Weights of a small mixture-of-experts language model, trained from scratch on English Wikipedia.
Training: a variant of Muon for the experts, 275M tokens, 8381 steps.
Below are experts of layer 3 (counted from 0) of a mixture-of-experts language model. Rows are named router (the router's row for the expert), up (a neuron's input weights, with its number) and show model dimensions 0-95. Each number is 500 + 50 x the weight over its row's rms, rounded and kept within 0 to 999. Numbers have three digits each.
Before each expert's rows: "gets" lists some tokens that make up at least twice as much of what it gets as of all text. This comes from a sample of Wikipedia text that the model never trained on. Tokens count by the router's weight.

# expert 19
gets: "a", "an", "ar", "o", "as", "ina"
router:448461517524568426475532501477447444486566426433513466556522468563475485564441437449442561571506576434561458434535555445468432483575476483517490524434535477563502450468492563489459489445485430432561462546518487560468541574481477459429554458555497562549566454553456429434431498497443569477
up0:474477409606473565486427498508535570541425546569371512537519511499531541426491510560516480543513523470479510472550478535489475433489430601435538596421594517512551523541428521470497429535546453562564409483419566486522525437508545460567561476493448509451532487464368524529542470475530490563
up1:505532415508435484552547365502526439488459558535500562505540542516518469531489445473459472497501489596432410545447432432618492476526556529491493459577476564509500465489547529461478529456527519490589499496428535522611506617577573634509432499500421493503426556464531614506541515411516473472
up2:482540590382551584437519476549509543515571458478512445429499601445467473556460507473463487457498429457398375492467442547563462529491469500515491477471431478475508471556471514532456432452576547451486525495473555509500410478463494557535594555533508382523509574517621447484562541445464468482
up3:512424466363478567541598429420648545600559553553415434519499479439460520566538485501437470419511426444498530574503507567520464473481480545546414439501514474486518474545513498484468508513513518496564535459407507517563542414539509507504442505353507546501485499398558505559469519543479453441
up4:408558534558474520510483480515486499487455586491471567492534461505509466497427539543517475539491510464537572504494481512484552497490579513579459506561426442438456499502486548497426472565446536545519555385574416444597494491546435608434525428504455456483450527394536565538536472504457451521
up5:495485506449399403530528430441521585484555507468565508499541522490537401486642504496538518552451502502377518517470552530483467468498469446677599531479492456580479489512472493519421463508526522508473533524495473480411536424515458470526523633506474458487431442528489563518476518390634426482
up6:472461426537485562554602453553544448463439565522456399481449512548482454422432487490571430464525495489430559504387450434500489502459465530578519462436495558424556574507593443470491533485563431594407424537473529570560483500566535513456453484609448520526499542574544522466466516424487533538
up7:534488513517544520528436534512537553512511469499500562537544461497423460443634507465504529509474490572509475514426516502469522576475435480508512414521533396557337474424544537460593452524479444523473526524546491492503498465475451581517517470494459508422373438466524489499501579491549437518
up8:535484520459411510548480511461521493476489463557533506525459481530562445391541485557472437515513532466503509494472480467533527464478523531464460542515569549502556460541575464424546541512509484516494507514543563564563467491407469543562448402505520511475427421612491520580503502557516519526
up9:525458596501414416463454514486493499501599484487529534509496584463519447523503469461545411498422543550424496508511584504436527519469606481481450443541420576523555475516514422552486486532436498487460455408499573489532410459459426442474453527490490469456424489513481509492514503480564429483
up10:544502508557442533524496394471571470483426553500479607484547471616452444522517541531568420419527529575482464436517537596488512549519469569551514362464384513557573597463531487472533565497457533433546475536464531467498421438395439446514447523460516505461495593501487535468490425508567406463
up11:533528461409512573484517523525443649436494499529536446476479497449520518454547537505438542455460483526474629528525457483477504508473414573493474522436404472439514486537499471543598531525510468403563422503531460498489544515523629583450441456611466460396537540490503505557553543482564494504
up12:519548437529455545455524434444454503463577505519575521536594563476498554550559515407507456519517509525441560516559462521505510451469471505543484438483484472446498498651378395507493510575442447455472504515494443536413561483465534564549507528465385498505503701534544522464527416305555487528
up13:563414420488456489501463460494649602553606466478523516502529525486488541634476514531462493474536472472395512518423500514512477514487506492650399564563530527417572471404504426514476568505525462534484599555563426532567470449529490440555506527476597467448524423475524539562503497452576459481
up14:448507470402462476506560524543499491598459534464516548533582430441459474508471472454525500531446487477509479512447504464516531474477589430474539419479403478599470491487458447427423500497533545498586457475546488500524487465457509585510576482440537462505513504529479520470464546491541453501
up15:591527480548466522512539541452467566484453449608555541523468555502415479622473470533467468533469474516462467411467570519533539555429442409486524555520464546458550532508502454624493488556503539516530442533452463532474450427441587510483534550481463462428463479557421483490470498488464427530
up16:544513490480536494430367519460513507411388537494499502485549427498464456508522603513392564497556451487519489516513556531549429442523476626532527509547551478404454508572495386548513383434485557503517543471572524507512527499455450413502431546478519470389464566476520540488510551538436496516
up17:549455362507527494443526529427509484505446524562494483530515501458519485469495537505585455507464453460483531516451474532484590596532520471507417553562482416544383450468523466517508516643463545491521465541496483459587503474462485574415578497406505476509509518515480490588574464502546496582
up18:546465420514478478452524405455553444527422495525506480456606559454523539522492603504431415468557521458528480511571473488497518499498503502521497562600529482582492531568425461594464450531510466523518468375581451490543476490537594453664513512448495534444527589518445498525475452467525466417
up19:435556549521498516462514474571483519508499483454549495407563560456475573483496521568571467523417453506522473445563484550514562540441445489425353393401502490444400508529441470502398534510555493694514444497401571364487476498478412449525491489516569435439499460553444518583501548479521453549
up20:461450463515442547508534541492584410503489517581522529468475525460468491490587547514434468484453458521536569483517498473509498504460406434366554558450512476546401458547415444473435406484503520507494538586411552465613503503558474599542530614419523443552532434488447522484510481500561507388
up21:532467536501477512433558581641523379489484562654538547518490391480449473455530461532562476556491556479496631449493517397497435465475514429404518399519414487455550472541597469481413576533447447514486469502582461446503527506423529455557476520467489579516512523545481486554558490502547546438
up22:559428610459518476499498470398521470469562591454483393461540494476459504571533521583513454518478543526397425523511595421497468500464399594538490412537550527474485526511539528537430522516565491484585396517479562516567567449595468546482531444550461539476491458536435524476511550501618443484
up23:436454561492465657495487444561517576571507556558560485466473513491467510506568480489461451500488473563430546550526484502512525613516551471576498588459457475483538437459504557524473490552442498517525501531384526515516499465418514417512519492574467499446381520537496544504594486520478494469
up24:530442459420535602518580471532647506410500506465628514528584455419513432545494480473458508499498523455525594489522466508445576442398496415464536489459477521557432449480590452535557576576419487569471531532432536524493452486492522507567407410506468522570495435552491548441464549491591495453
up25:552479555557507449561440513442523511645497570479451470521542450442565445460474580518481513492566454440438529491555529493495552437452461442579511463532486532539586498552512393542513572512476595434478563525434528478470514515480516405441459549517538455485430517522540514521472484483530498484
up26:427520478456505471453479444463489480505491449533538503469511546530476512491546605602555466486421478587551541490476433468465577519526593502526479543525525495515429507419498544499504552486470510488394463536470522482473481514491469633507538467436511467526520526479537566499487470517656467513
up27:498432416494547482548461539519510467369493521534507530417486557591504483434561516577512469466570479494469439478421516451504548492537578500430481538461484434483546567428496527393534569491507465556485477448527565508495415460523492454509472487463488454555508561445493540515450584577397407528
up28:431513549479504639510408558542553582464374513524479533530351491486508493601489504470524523474490516542484566444571470506581512514507526466562554494523577500521474569542497484465561545523523473558517543492499482501517486495485517427535456537498452472469421509507514531407480529571472514569
up29:559484413538467521514500493589650429482511529500445534589508474422451483388488490485513511533583435492549458518436551569476528594542586536515507567458496432464547468521568543435514471473513535426386452455550521516549471476531506497547480514526371508488601439552466532545519519555498463535
up30:532474521475473499473462550456529542465430566548518437472424429549465523443505532450462505507480519481533464573478483513474524538470585545484440449469473482556539575550459572458544490580460544550557541467563524438463435548464558521581543539524526439419436460506644521510546555476561450482
up31:525493553506468514498408574421464548586501487568513560488501487405475393547557543621476536567543519575606532568449511573400572501479516441457479504501612500501540445569499489459466444534438411541468553517445511518517466481504439534513523436523410425419500556501500455488447471449506509505
up32:583495432513468542565488519466576554519420508515490549463444574449438472505516542423564499499475501530506519549542569568512551532465496554502492518466512486491473588464459522464449535511543497525465584452546506506563516444473484507592464573535556388509515500512498566505490539440449494477
up33:476541513505471485458538402489479534494481512495468488526496471539604425505486454533526490506462513565513397436372588482472540499473468522543527501543414505545554578424547537473539428390583449614473455481538507489465487502501482582545496451363453430464517538455514544581512500492529528472
up34:495504562397534543504462537496526484562591496483513521436496530466463513522567536454567496474582458440499555482534484450464576450544569481490485492576507486363471526571448597428494523647505578550542513450476441542576522506497531481565449516507505471474477614477550515502545492548377492514
up35:506505442519530490475548565407484484476516495513531526490507508414485441517437554534584452494415527404525474459510432451565477481471538489406499457511456440495482445471464542444399554503568478529505473470555472459435616520509485543507581464568466530515534575576466607455491561506539500506
up36:561570555558427475558528474394524470485419517486535493524465416476559484450435445537517528511494467561479520514565463519581529629456555525565452519531557390436505497511401490517621532480489551466529481498650550536477439461540481525509519541530487509425527406553556512533470558431509543508
up37:559369496465417589477443583587538540622470477541555504530553409539405485566635571472541388581487423566522437535545564472510502424510436457473510480522508537470545516514488559596535376406482460518511585505488461425608480485520477523524549536522427495425409477533538489612462446498478428560
up38:481466485509520529496613425444503453511527498522428507500474482501503483575486434611510452483591464474479549505481468556573504574469503566485418551491603544513406528562510521495441505532512539527541438459510485563470509450464507426491497436468462490401558538462362555495481469456484522573
up39:586520531478530500524419541445481534465500595498499424511495578468476468677534520442569526509484493539542539450442467574456503514451522484452444501535444506382539564553521500439585476479520517491539511541465561471603482546525622377433487564505491508566478519506458478487455414472471455457
up40:543428505467515519455570392491466463462438578539549512506449512423484522524582492493465512501500531538529560523516537462527488440480523415477410518492450502611532454566528496509516506377497531470421522396428471423561519520530503548503348538470441446493502561568548575503494545504595472554
up41:547521462506471558455420556512525462397519452494530553530551514491523531487479517510498473461503430482524534526478525502516530472502506570553465503484595533477459571511509471398464583462517512458561455558505481448426538480531440488516531533501486514551482429615516510529491390481520441503
up42:565472502421503497559463506435438455572500508511544539431569579527487435458461550463508567502527520532439481525551517581529659463511481422508463452568497535492438441485433597528580459519422550447454565459452353530578493430494540554492485440595480492418478438491516500471498545555526542552
up43:491389506424463512610435472525629457473479520459469529505506485440488473422441504575438460461556500534495533588512543459595520528517516487463506585551474421558414460411565542535429436589481536474601527495536479457523512526506444552472474501484646516531535538452540557535443556477486506460
up44:533440469503520472503461623593450498499478543485523409491507535425449410475423514525528487391550488565431596517510469582428506469474577508491580549508540522433450494561468468502572559487578444517517584611470443516571445501555500461559525473587550428420466433480546502536551496554504498565
up45:548479511501468549568598534639531525535503509542489472467502592538470426599461480561556468460447480515500561556517461538476517518451636565457490480514536475419510471485514505584479515644541427425437517602493484547572428438456509571511537570453529534486483488570569517500475469417504504481

# expert 22
gets: "o", "u", "i", "ol", "k", "ri"
router:456504538512571474483492513473436457509568439428501457565518485559477516552436438426444568564504576435563452445488511475465437455565478480491455513441541479541532478496467568472432514429476430441553456553497465540439560565501547425433551475558518569557559452548455436428425520471437564461
up0:621565535469518479597578458516440545459560492542455589357496512466463503404473498480459424500441462534497565564483536492521506505477516595386499411498580498434548452590494598618484520533529453544457451570494545530449372431467530524522430527481555539528574493461414513568561554492503460446
up1:551547514525433532518541403490492507455441565515509588466503501580495498514491569456495543416561535546420484527530568440539487454530558447387402494526355447580567557484458444494500523508434496532511498484454473449515471451510532460554429564458436504467472469557503532447518413528467451497
up2:497484516552549473464532500584569524579525454551550462524469438404459514547534452500505452533408494548497473529468567489560537558438384522580553544486510368461439466522543466527606430520557501467585528498433405445426512443418452466483453497505547517548550420468517494532447558640454476546
up3:571486505452482563528466529547518588539473550510619460461523480503590424567610483493406523488559477507377504543539476535553464536553444438573529492460639475462460450566450489629483448556468465500515449471443477484533551456510580534591547481526454498486505483508563502510481560468450450461
up4:538464553542498581478422496523533463469521524480539558503457516425463454512524516504504405487440560488435559519442507454530529574423481508432524431470507545487571482462513449391509522542508482503435450427575502468601570473512468465502549502500577441460443411608483505574437477507499417471
up5:616480465459486490538505527568472483448425507558472468430527431589580545561546462497487520483572436595512422540462517388473550457520378425557480573473483429562502531521480465536541590514549400472522562442539479554493537493503515468488494608506525566586455475534465482510494391520417443471
up6:489511475540476540461602545570489489581455505519527492462515478521512382509452528526498539456522501567439355416633485530465476466488556499544421482532509499551408490543523425538500534434473605463474500538461536555506557442548513426609439473434497476496511571519588439421464368473556498412
up7:586624527511509450457414483474495482428562517511558548516495536466424432503516468517550413464575469516528566610497491595543536476515443558541562473492553492459571529433453560494480577450490504532465446474543529519468475490502476479519506593509413445500478494489484510522430507465531567478
up8:504536437553518530527587550515520518458396484534534552546529587440457446491545511408487517542529508503513586571596524578403513462468482570468474561529517519514571461501482529531502456528522507437480531464483441511585478564503454557417559585528558509446558496553447512475491495502465504513
up9:539506547565485524414420528482623524474547522540536504418402535432493395491599427486389494485596516523513518534484534503563443492516580453557492466592493517527419491476478478501547550502476577540504460441407540455414433463342487507533505496466545430561484488493505521523559398612480491484
up10:553548549529418548509440539528539422545489455499483572534527565472486517492399484555538534528550449490500428471459448604487527596380503452557520544479493505465556548469484506483510499463457492622522519562539495509577407489444492559482518460360469490460499603396568458476427497535525521435
up11:477544420552438453409487527571490571518510458516546505500507500535567542520492442504552530461554504476504528426561536606565522598460547573524471447580450475480527545489496391495541433499567500520586492500544532433455471529452467418443543555452476478537470512478496525513497624576445447538
up12:504491498526480562580522466598516516514510515479499491466488541513513462475485414484606493514446478544462466467520558615532471514514506470521500435493547566430556539546495528494491564465443574448578525414455492481525446433556442457512492385614542514472472369395643556483565538537549461561
up13:435524518415440478561428528498525490493482496505531575561392539541552481494463530532559532473583504555418450463569537461462505515511576540438531487548517636518531443423489494573563510511451456489525553557476410415448545472542482472497448572365527451526498544383572509486545440495407528475
up14:549563500483521456533550523491549500479514512483501532388455545548434572519461498564496452548461534474361482499600523525548465499459507499563492584530490486545550481459441522561482365526481508513546459475622433477485468477530558478523573539523510483563566518487529477507470642552528458542
up15:422495534547423570472438514529509468529469533550567470454462499428493423475505508511468485476480540655430548442557542483422445509454440450534493517530480584539528599559486561542458557462405471468410466467451530383572502453483529459517351388452447496537439631513445486539473473487564537432
up16:509526552555493577439533594561488435509480500437438512458509579417472566447454500454542558446485495602536519531478521479492458544496448541447549486384470575489468478532541545467403566500518473468418490459497424560497487504491523488503557507455552483499491509573510532566484550509576462676
up17:432584581426499479521480473572508565376506558518556553435396512497456516521486533525492500486514521465563537588439397535556470454497460499441505506490444450434525536453529391559496459493528636571489548560532377543396598445480575541581513443356488526539528511405514528537551502464513434457
up18:469502556503523553622437478583513524514431543466419496394509629512491468521551492448440451443584510533477513461518511581428470500485404467581512477496529554450526490536614532493593491515517541452562464471559507500493483468514549481536403564458556447469494533489492459586543586425406473432
up19:472516502470464442564465498486527494511518531534457531459484506433478428476492514475509478550580490482429476484620517609482507547353449642428416535539584515513586537559530502437480513540507475489536488514446529381577482525561432470492496470523564496456528420348485471516477471499481554452
up20:529547543616475504492574527527482478476491521551454561444465425422426456436596504534520500498473506507453593514553523625521493500519482483414485480509473532492444422451506519485443462541479504475545549525492558489531520497554564549507460507541506521605424597504571527572665513383543536551
up21:513542608560401540526476485524538524460521544532515486594530513441465464527512438498449473529519514452453523513371441536468560514543469574444542340509531495507532497459460441480459583551479567480469533544425480548494415447522376487526476609535475459454589452518518508465428443493516466559
up22:468451585547464508454408533543509555492459525513622490545610484497507460492654498562451439520429433484559587504470613495534473522412548595435527522517555482412472523581572478563560493472561500550466514538414466484526460469520442496462506482466422491543425469540440508499469460418462406516
up23:414664544468491492526526500493506498516473525542505494449386576538483511528508480574484461465547450585568374534531468580451511481463532470471508462555492527469489470498473387422534497560449581524579542531436522566353477411498486581585487594481609455462520602555565490418473590519562536469
up24:614483513472475502346483499440571506502583510491562472439510550393446457617521540492522471487558467542443567552566525501511429466593528438507538514501514431494466532496519512507460519479468551540390559526524571470489506525529450477550366512429499452535467434476510589628445398542570470499
up25:536488473459481562480570514500480463585439560474480483469567474582505599417488639503496449444379461493480521434555457387505489434456389449476470513435439550526456518507495498549522622535477539586423558520511566521594501501418524419507547463558485499489428524583586568547523467449497485543
up26:508481525471418541558607524448531467426537491511534477514488494432442486438610457559519459484445437518559561503538594499536424423539619565459506448472563474457574478521448475426435482492489555513506451518530437570558449425491539415525516422452436502459540535509411512541459512459472450547
up27:459545452498499537471509506428562591480437535551402464530486563433472493460495418500424452544521490440442481535593602575560522583569544546468570457574537499499582527515511447583540520468444466497527590473545441458512476420416484510529512557479486502349475376481547538489524596516467518451
up28:426441516438510530487568472591569511528477522523398546582436419454494528592505421541510543540529503488479576466512548534576492525430426640415494539522507496555506581503533439474498533468512469605570545508508482471466503535464581437504503418521494492564498484484492548561432502493431467479
up29:411474600644535477613450454476488599451447494509484466473448542481473409483506466448480549534512530471501578498562453510501457443559504593448499483451513526481498479531560487501480551504431543492462524575443457439461568495576530486623508487482497473432519474584479491549489417501542474511
up30:469402563496500575419505420525525607538474515525581518521537537604492485443479499610415441473436519552504498474485481491431419430538593571473515496490556497481499460484450517476399539513462543491465581520603461541441495519533404601457481416464439466568489557502587505528520493489497434459
up31:457517530537536477479586443507526559444580523530594498529450516472607506496395481507476487445368527594467545481517478532551468472487479482603496435441589606490469478487485461517485510492531418525444567472507492412527517497557513461471509540492643533463490583412445499524453478488533496512
up32:522605459497502513477486426473595541441538501556542491461529584502378450562461601562514500530449459530573529473431517528483539510490629480523416501531496524399548518512449504539482563504548499568510501580442489524515409460437538453537555441463484492574399526541495592460427504483439518519
up33:556389547497474551536493456538448521468547527463501591412470494544551560528527589460392506528488566546433490488521498448514430484393432517361497467531440573477564539518465491457557483519488476542501514477511368472516539463553511464429486533527519576485458488643495502603573507456516546503
up34:480510512579533589547529560482679564536486606446415578513503449456519502472561475468426466520462463495474554482543580441524604522544526472505470497554569525406475518574510535444547545577540470464419531503567508490649507466503408533447478466476472515492527489510473544530520503489580444519
up35:473538548579462402562551485455657503532525479436596500521468485462549560516490437536522451555482533564527485484496438490455498457546508541521471513507476434486561604448543520520588585436504482528561446551506560431517561445552483564655447389488514484503595597522464476523553506492586429510
up36:480421523501502419538444558525550533529490451582509465441496554564425441552440482507524518422433518569512370542660539495423458458463474551497407534478525474557452600492588497511444552572498561564500403491468414514493537488484500496410474464451443463463537488521565449490540486466488559480
up37:463527464477482475488613331486493485540461533462448503495513510514470535684521506504549462428497510510431525618454451527582569542476422526429457499431497454459527555464506483467604497495463526486527485508468519499493539497564517487540402595503548522590523487511462597488467559503406470455
up38:549481528559489489523513351599566442504511460505533549445476570489571528463570549455509520478479451585481573479542471571504475527469557496469574462427495519479552542436578512548512434409535488555481525450482431479464515524597580538427512455416445509530530478545556474474524385512512522440
up39:489475555486494434501506498502553640453556546431604575542467383551507457610568467516464506516419464441509422508577515499435477530550513516538556445438404516456497523525456580453491466516465410534507455500534506469644434474525618452476486521476509549512515606469470564511468475500487454578
up40:510567568565417365466511439419522445543510476463523498492559465453392452520537576491471489463456517588538429493556495403634484498474607479653575500484505523517439522508461513546506492439547520620451494507462565571423444497469356459513569570464452398419506479492489500397507530529551518493
up41:564460539438530491525508526517504490518490493598575507498536631499481510503536459539498505503454423597499591500535459386435564457453441541576488441477537502434523500499549561586425442552500514542438485528477553491460420495499479493501581514523474496531510452492468513492465537499647468500
up42:555508466480490512486458530461469463589526488499525425510519537558568451514468453522636473454553475548466469512428531480488572485464503552482477513452547530488563493425533455549406519528501476479537484537489595531447526468402478526471516477531476535494390537437547557500401497532558573591
up43:562458495385510636519514516559430482503435487481445511493484550540479392501512587486479404509464474591544544501498496651531452558492539488536521526478493542526397502419558533500515556449517560533565453553532377492452443560449549520498563486512454520567533617535436497474538488473523485537
up44:511418548548498534548497413534520555482502586517462595467554362479430469521522482509411545455365499520532500488470582485437474438493551466468397468486505439494456506437515567498424506595515536429499477452536533633528415517499518497469552498556519492441504591546542490483457426502583444501
up45:490456531531479443629520600460475519464552478485555403505508511412439482547574559485458515470537501492441583495571462503554572568486466501489512418510571513375427441472581508510510545378540557474541462407509497509523444411570524516533427611463454467585525491565530448489481487464484435444

# expert 1
gets: "a", "us", "i", "ah", "o", "is"
router:468484545539582438475502538464451435485566427423502457560523466553525503546439440431472576576493578430573445432533561469473429489572473445502483501438542465543472468489455570472474498432463435436547467547529484540446548575458531457422542473546508574539562482550444423435450489493465566466
up0:588459507403453521458454491568433506479465491578535512572435427365460524491542524483536521514548525364508502508480423508460487531533549430593459433510575544437468543569517575519575526516588487613490477558409555533491464476493468471456562524556596478539526519503528472494539517457571483523
up1:495425468507520448527537499499500530602436516502344531520324483541542475463555631472522496497417528544506430505504435526507511426447420402549458496428522499462523537446537535486457543524439544557499532590471476429581572521550433516548492487540486528540409436557434483506569462456548464442
up2:520554525448494522489422429535541475446414559445491586564458507508494609467542548418497538510537507451477518484416520456487516464495525478483425546491408465516465432484512464480584435576430495454502519569517536521500455484557553518474516513479399519489476540521494588500449545466510417466
up3:423529457469458500551585580500464594512490498533521407472480571495401506524457498565534522536534474470429496469449544493510557518514463496549483427496514472456549476436463514626505506430407546530505514473496457469498433497615480540535477391553560479500505400467469562578396465493481475485
up4:472425424507529454495477428512463529520530493501450538424456528487532513549514536490655527464475493564566501466566450547482496520442412510498474667520474462450507502418467408541391538502503472498509622447539550450445517429474533544585503600484475490532513541470539515556603486396589448481
up5:448600563455490454570459443512572543514516502502486511415591471484540489448528513526451426429519512604569520511536413470503472534409502564466471473582400446504491540531449581487498479594520580502601502516492495480511513470504427523442502576552446504475477535561431538461464545446466602439
up6:552549476504537501451470392441560528443470507559423527503488525523435451429490451481487516557510494550562441522533467509456572594517454437463473565524374554437422488533414442509489477553420479511563482525562532471603557503547554649537445501474522556515531525361511499547375498481562482496
up7:549515468525504431538460491504553498514541465470516530492497533578503506501499462508542432516523483507604504531569443471437493433498505557420451471629489489549536521457531581524452510478376440497557595511501534436494507489533483417512474550521442476497432489532530510504563522443540498413
up8:549574554456471426531519499424539527414428520487527505596525537468608532489483520537493539418498533485527488467484487574481447547556482538634443490499499461513401484441522551484451439448592521532474406482436482543462448423472481495566543530457462414445562530443464536601520483480539467511
up9:526529558510438506413516553493520624549460494458518488446512514500584514455455534527572483501459486615465441475548578538447471518488625524450541540500521531525442419490550546436548480634447495452499518404511499468555451462586496539504388560488488406484443516474479493542454504486630516464
up10:496526535447452503487564616613498435368525511511490449512522558558511453538497466467463506520466459489516494471516518436484567476490409505481477478506532494474531479558448491551532511557494538552486457474513440570488542553545532480456565506492625381537409463550403503368544570529527394455
up11:454510524563499508558480436499511530532582526516410584590529529517625490480601551560472487388548499485510469557543561404441503431540513471545470539460551454507558522546515462525528542508450432513590438456479528440451499475457541440578411600565543533449496464494469525499510538477537472547
up12:512483501526538467522522501488524521518527525617401508498579403567473455454520540471552516563476472450453463509514464541422528496521568502500470515483527501467518546563516418549471433424529515473472508444607476526541580495439527569591520422572507431525455566416418598519563368467521468488
up13:534586422509516533562458504551572558480408470530498527556478615535516375517554444454505496472501511463453515541600498555361451382472590503440504549519512396545523512494554490559526520495530481510480501449476521392509512504542519520528458588475413492484535583547418464448633528593557506542
up14:540497534471539512608467476521422496442466456475524495542363498518456500469579512444463399507561550497529515541519470499453561473505435473570479513430480501495463497468466530493522504520535525540501445514515462527558540506501594548497534622528510538483439483462478482517594448606516439498
up15:540494547499546497476458553403495406494603597510492431547536482460430426522509466508471457539458486593456522510420515503438545531485553482576473449492494437493482466477491497517526492488434484503556479477541564516548424533509547491536495518577454471441569500475508599523508540478562419595
up16:529562426540381540436536494455487513491454464510468476432466482532514503551484519549433495501463461564520472461448471454499573609431459445482521543564528486464493449507585539553506535480545546421426618484429475459453476504523467452447502532588522513464480525551546553479477553544546475466
up17:390502518466507523481584558445471453550525491497505558532560485567455520569482601555498471476575437522560596487471557592507526462459542559522498495556503487377466567437543466430568528501546484555496551456556437450399571473547511496439487504505504495489451476511506566491458492526508452514
up18:512578456522420615532408571519549520475441472454496490497404598572526498544456471420607509505470483493451575495505493528427477553493602510491405453512467541466516515563506469466453463483526558441528485493535574436507467480530615507621599540482529468560481527541492548489498500440490555438
up19:484529502551515485442619468580512481496529556567558517502502501515539510509543502550513489408478458515566493549499490552506465517483632604511495609461467431521518466508625451547493561563404655495568546476427441489555479479510526494478473512443459511475531453570532570467500470509492541497
up20:516467523444527487422427473446558539464555523442478473499467419475506400444560564472499480504456520471551522538452474544464461552438608507496445513492482481453478529459423480543437548518470582427486540512492491447546575487374564484553510537471529501480512472531434562520538411630640535421
up21:582452491474529536492530470556567450502465500495437515473461506483461510585428449517539501436542466506515542549523449495549539535485538468462524473545487576375493460465435501598660560517527516496528435481564474497579651502493518567530460423491552554442523487516491537472578501505540362448
up22:441467476490413504422468469544509460543513522566440562563429508523503466418570456540477543489481417480421494458536525526462555463465371513566569467580483494486485495574406553534476442536526466534388451629487540481545588474487401600520455474524533464496523514452521527478425429404487501467
up23:462452516450488529505484493591478464590510466472541523522495508471557437527475588482501534470458464420499542503519472442465508410383538458395543542640537512435603444474599493486466495527579499515524599559518519353500509487373598570480482499467580535493447513523479566561488535429487501578
up24:555447400467459444612481489487546497504450499493388579510500488526443537536513569566508546496442517497454541525534465363487481566491474523531501545506519542493464487587534533468536537527411557412542522407532468409606415519475574574455475545445438518581515417542429533561488534488599498546
up25:526526587546536496506440416519455643607399528480524464553560454542401476554574509472499475461509542504577542515461524489440538521487443549547517490583407583548477475539515429534430493558470521517441467502507478528497501471455479471455434481512476512394518570551480475553506486518547474402
up26:492521539416538529417479563453526510529483434540418486523454541540476455443513462512467505491396500478471517571523490531512533551525499477554436510487404472458465595403407536478547558495380461517510483530466502528501414466437582468514553393499525445421482510484562510583489430485622492471
up27:488465475579509526499610557484487563628485483493543511489507554459528547458547480488540489558512485422485479490487467456526471475516553490623444547565466504606421553460501511425629485509530526459571479521490441461472553514550553414510509573521449529510496448463467444483472540464518430489
up28:437494412583445553499482488541584466474574479556478518574531488552564464512531519512522498499576476524423465582510455556471535480501528511607527484507522513519621469463326534513460553538450433456583529512512458488536521506477545449526555456349565457505474527513471510586442525509545512479
up29:451502563516547529517478452528459507507521530435426485534450528486537495442518509502515516551561497548458489505428471546509457481491553430600490420529487466387450542480484603486518461480483475613490418538441483512441536444443525537464509603467471529497472522565538534538511468525567457447
up30:513450541471468548496497536406477509586474585417407485423542534523507609512453480503488482503550544481426509465558511572561592394472541454568552481545429520504580457551461514559450481502591552448477517539488533444432523444529513483501463601472542499390491522447457483540390480468442483539
up31:488469476465515498556503490501496621481419511522540498489593493446588489509463444530581519490512486498573474672591480434494473475511620476526441652516443510578456486585571504516520447462545562376379489494489461513595521430474510410514496505448526471512538520484551431490532491491537547492
up32:506476518429526506495540481578481508365471510498528459466515523556591614469521541479586505478510475493475538612467468484505527427514471565516449393498492420603423614549536531470564426577507485501443568474434539541384609428478467526529513452490568582551482540440507451483521491407502482449
up33:507476594438444443526459560566458510537479473432462463580481476610560563533489530500504541480480426478537613515401603577510513477479487399441529508526522567522594485516583493508574546543558477562570557437439397510546518511465444511433518500438472362457488454560537516550482505543481456550
up34:569494465568466556591489485515466496474519504492516572514623510469496401462515590504517468518499515580436475483473415432446528591478424530440484474481438465513421505516439568618488508536558488489536483586548564583468445430501421481517537455519403550481451542417489546479517509544440478481
up35:523469441454500429448548457566480542549459546550583510486499358517571518501503546472491496504498489521501445486485479562422536426480463579510488421523459442540520604531587505502535518523566436414485498470459547483452438475525513409557432404481520544539588597555525611583481536438456472505
up36:507602487439558538481534447529507471426511538514477545519514546518431580491541542580476550491555475457452531497541593573499538576464577473544525449460488493359473486496538499523438487444489423434485456453450433396525447524460478438526446471475593408601580466562477514490452538471396461500
up37:500539459597483529484393466496501572493488459481391484463463498539528516511546480576534464489563467494443487513492437484432453459550490593509522452514502499494511533566589579601545570544581486530571532541534548530527484493434587471534454487573436544470451554503480564572651466467513483512
up38:610608499515436465579510436561491475530556481491532508466552515476571514492511515499526466408524469449524532536452448489485530562535487587495428640558486420485392544404516538524563534502369560527518536559462441429560452470506457474524456516531526470504496441484545531497447502469518427423
up39:545523452501455487531500425522521524502394555494564571519503383450494620515519590528597507526448506514472485554513471547390530404440522623424560537497486555485495536518521525535456545549519492495509516492470500446418477451401557554479563422427513486430468454365476492571531477527596498530
up40:430487526373501503588561528492581477478555597548474534508512474496546565560554504563507478460548533518563511477393555467472528462531565388518448463505460474475535563528493577518423570499571493470421544451548461564574562456579521522530504600488467445488416494530525479511537529373576504549
up41:513520499476479430443418468573580570522524512613473422531591513468483471503529565525568479485488435427565434595471544451485516403595541453511527515509439503533560496420482418500586501488443461481473498540532597536469495446561509624562443465361540467481528460519590495522473521489486576561
up42:568487407524480422444441510495469456427520542495545535564554543495488626532506512649526489540559447509518484499492569493392528501484429471540454601574521562451420500555549504521569491451504534579505488433522528490416446460466545532515445452541549498472478462509562543491495430527542491492
up43:538547455576490518539474578489441488453439572455527484500496532576475471566539515567410443542503502507532432495550488508423499478494418564538443516528516526518437548622446528583507497470557528485462532513558521413603489489482567454497486453434502513518353517425480550499531550451548444529
up44:554559362562445493508437481483531610484487526510423488444549485506520472530561479509488475544565465484489585493478532589500495519466446574474472547572486527488581439596369437490591458506462493576504531565465495477501479522436504457546532559567536446498495432479438503511533549468549499480
up45:459457428511462505511436487506578518515486508560518462482586498512371427489506484510553505478544482510450480525510482613472497487504501551491555350488522552540537522497424488545462493549565525596527539556470586511570464467431493459423534488486458430472552493444376501498501433550529393467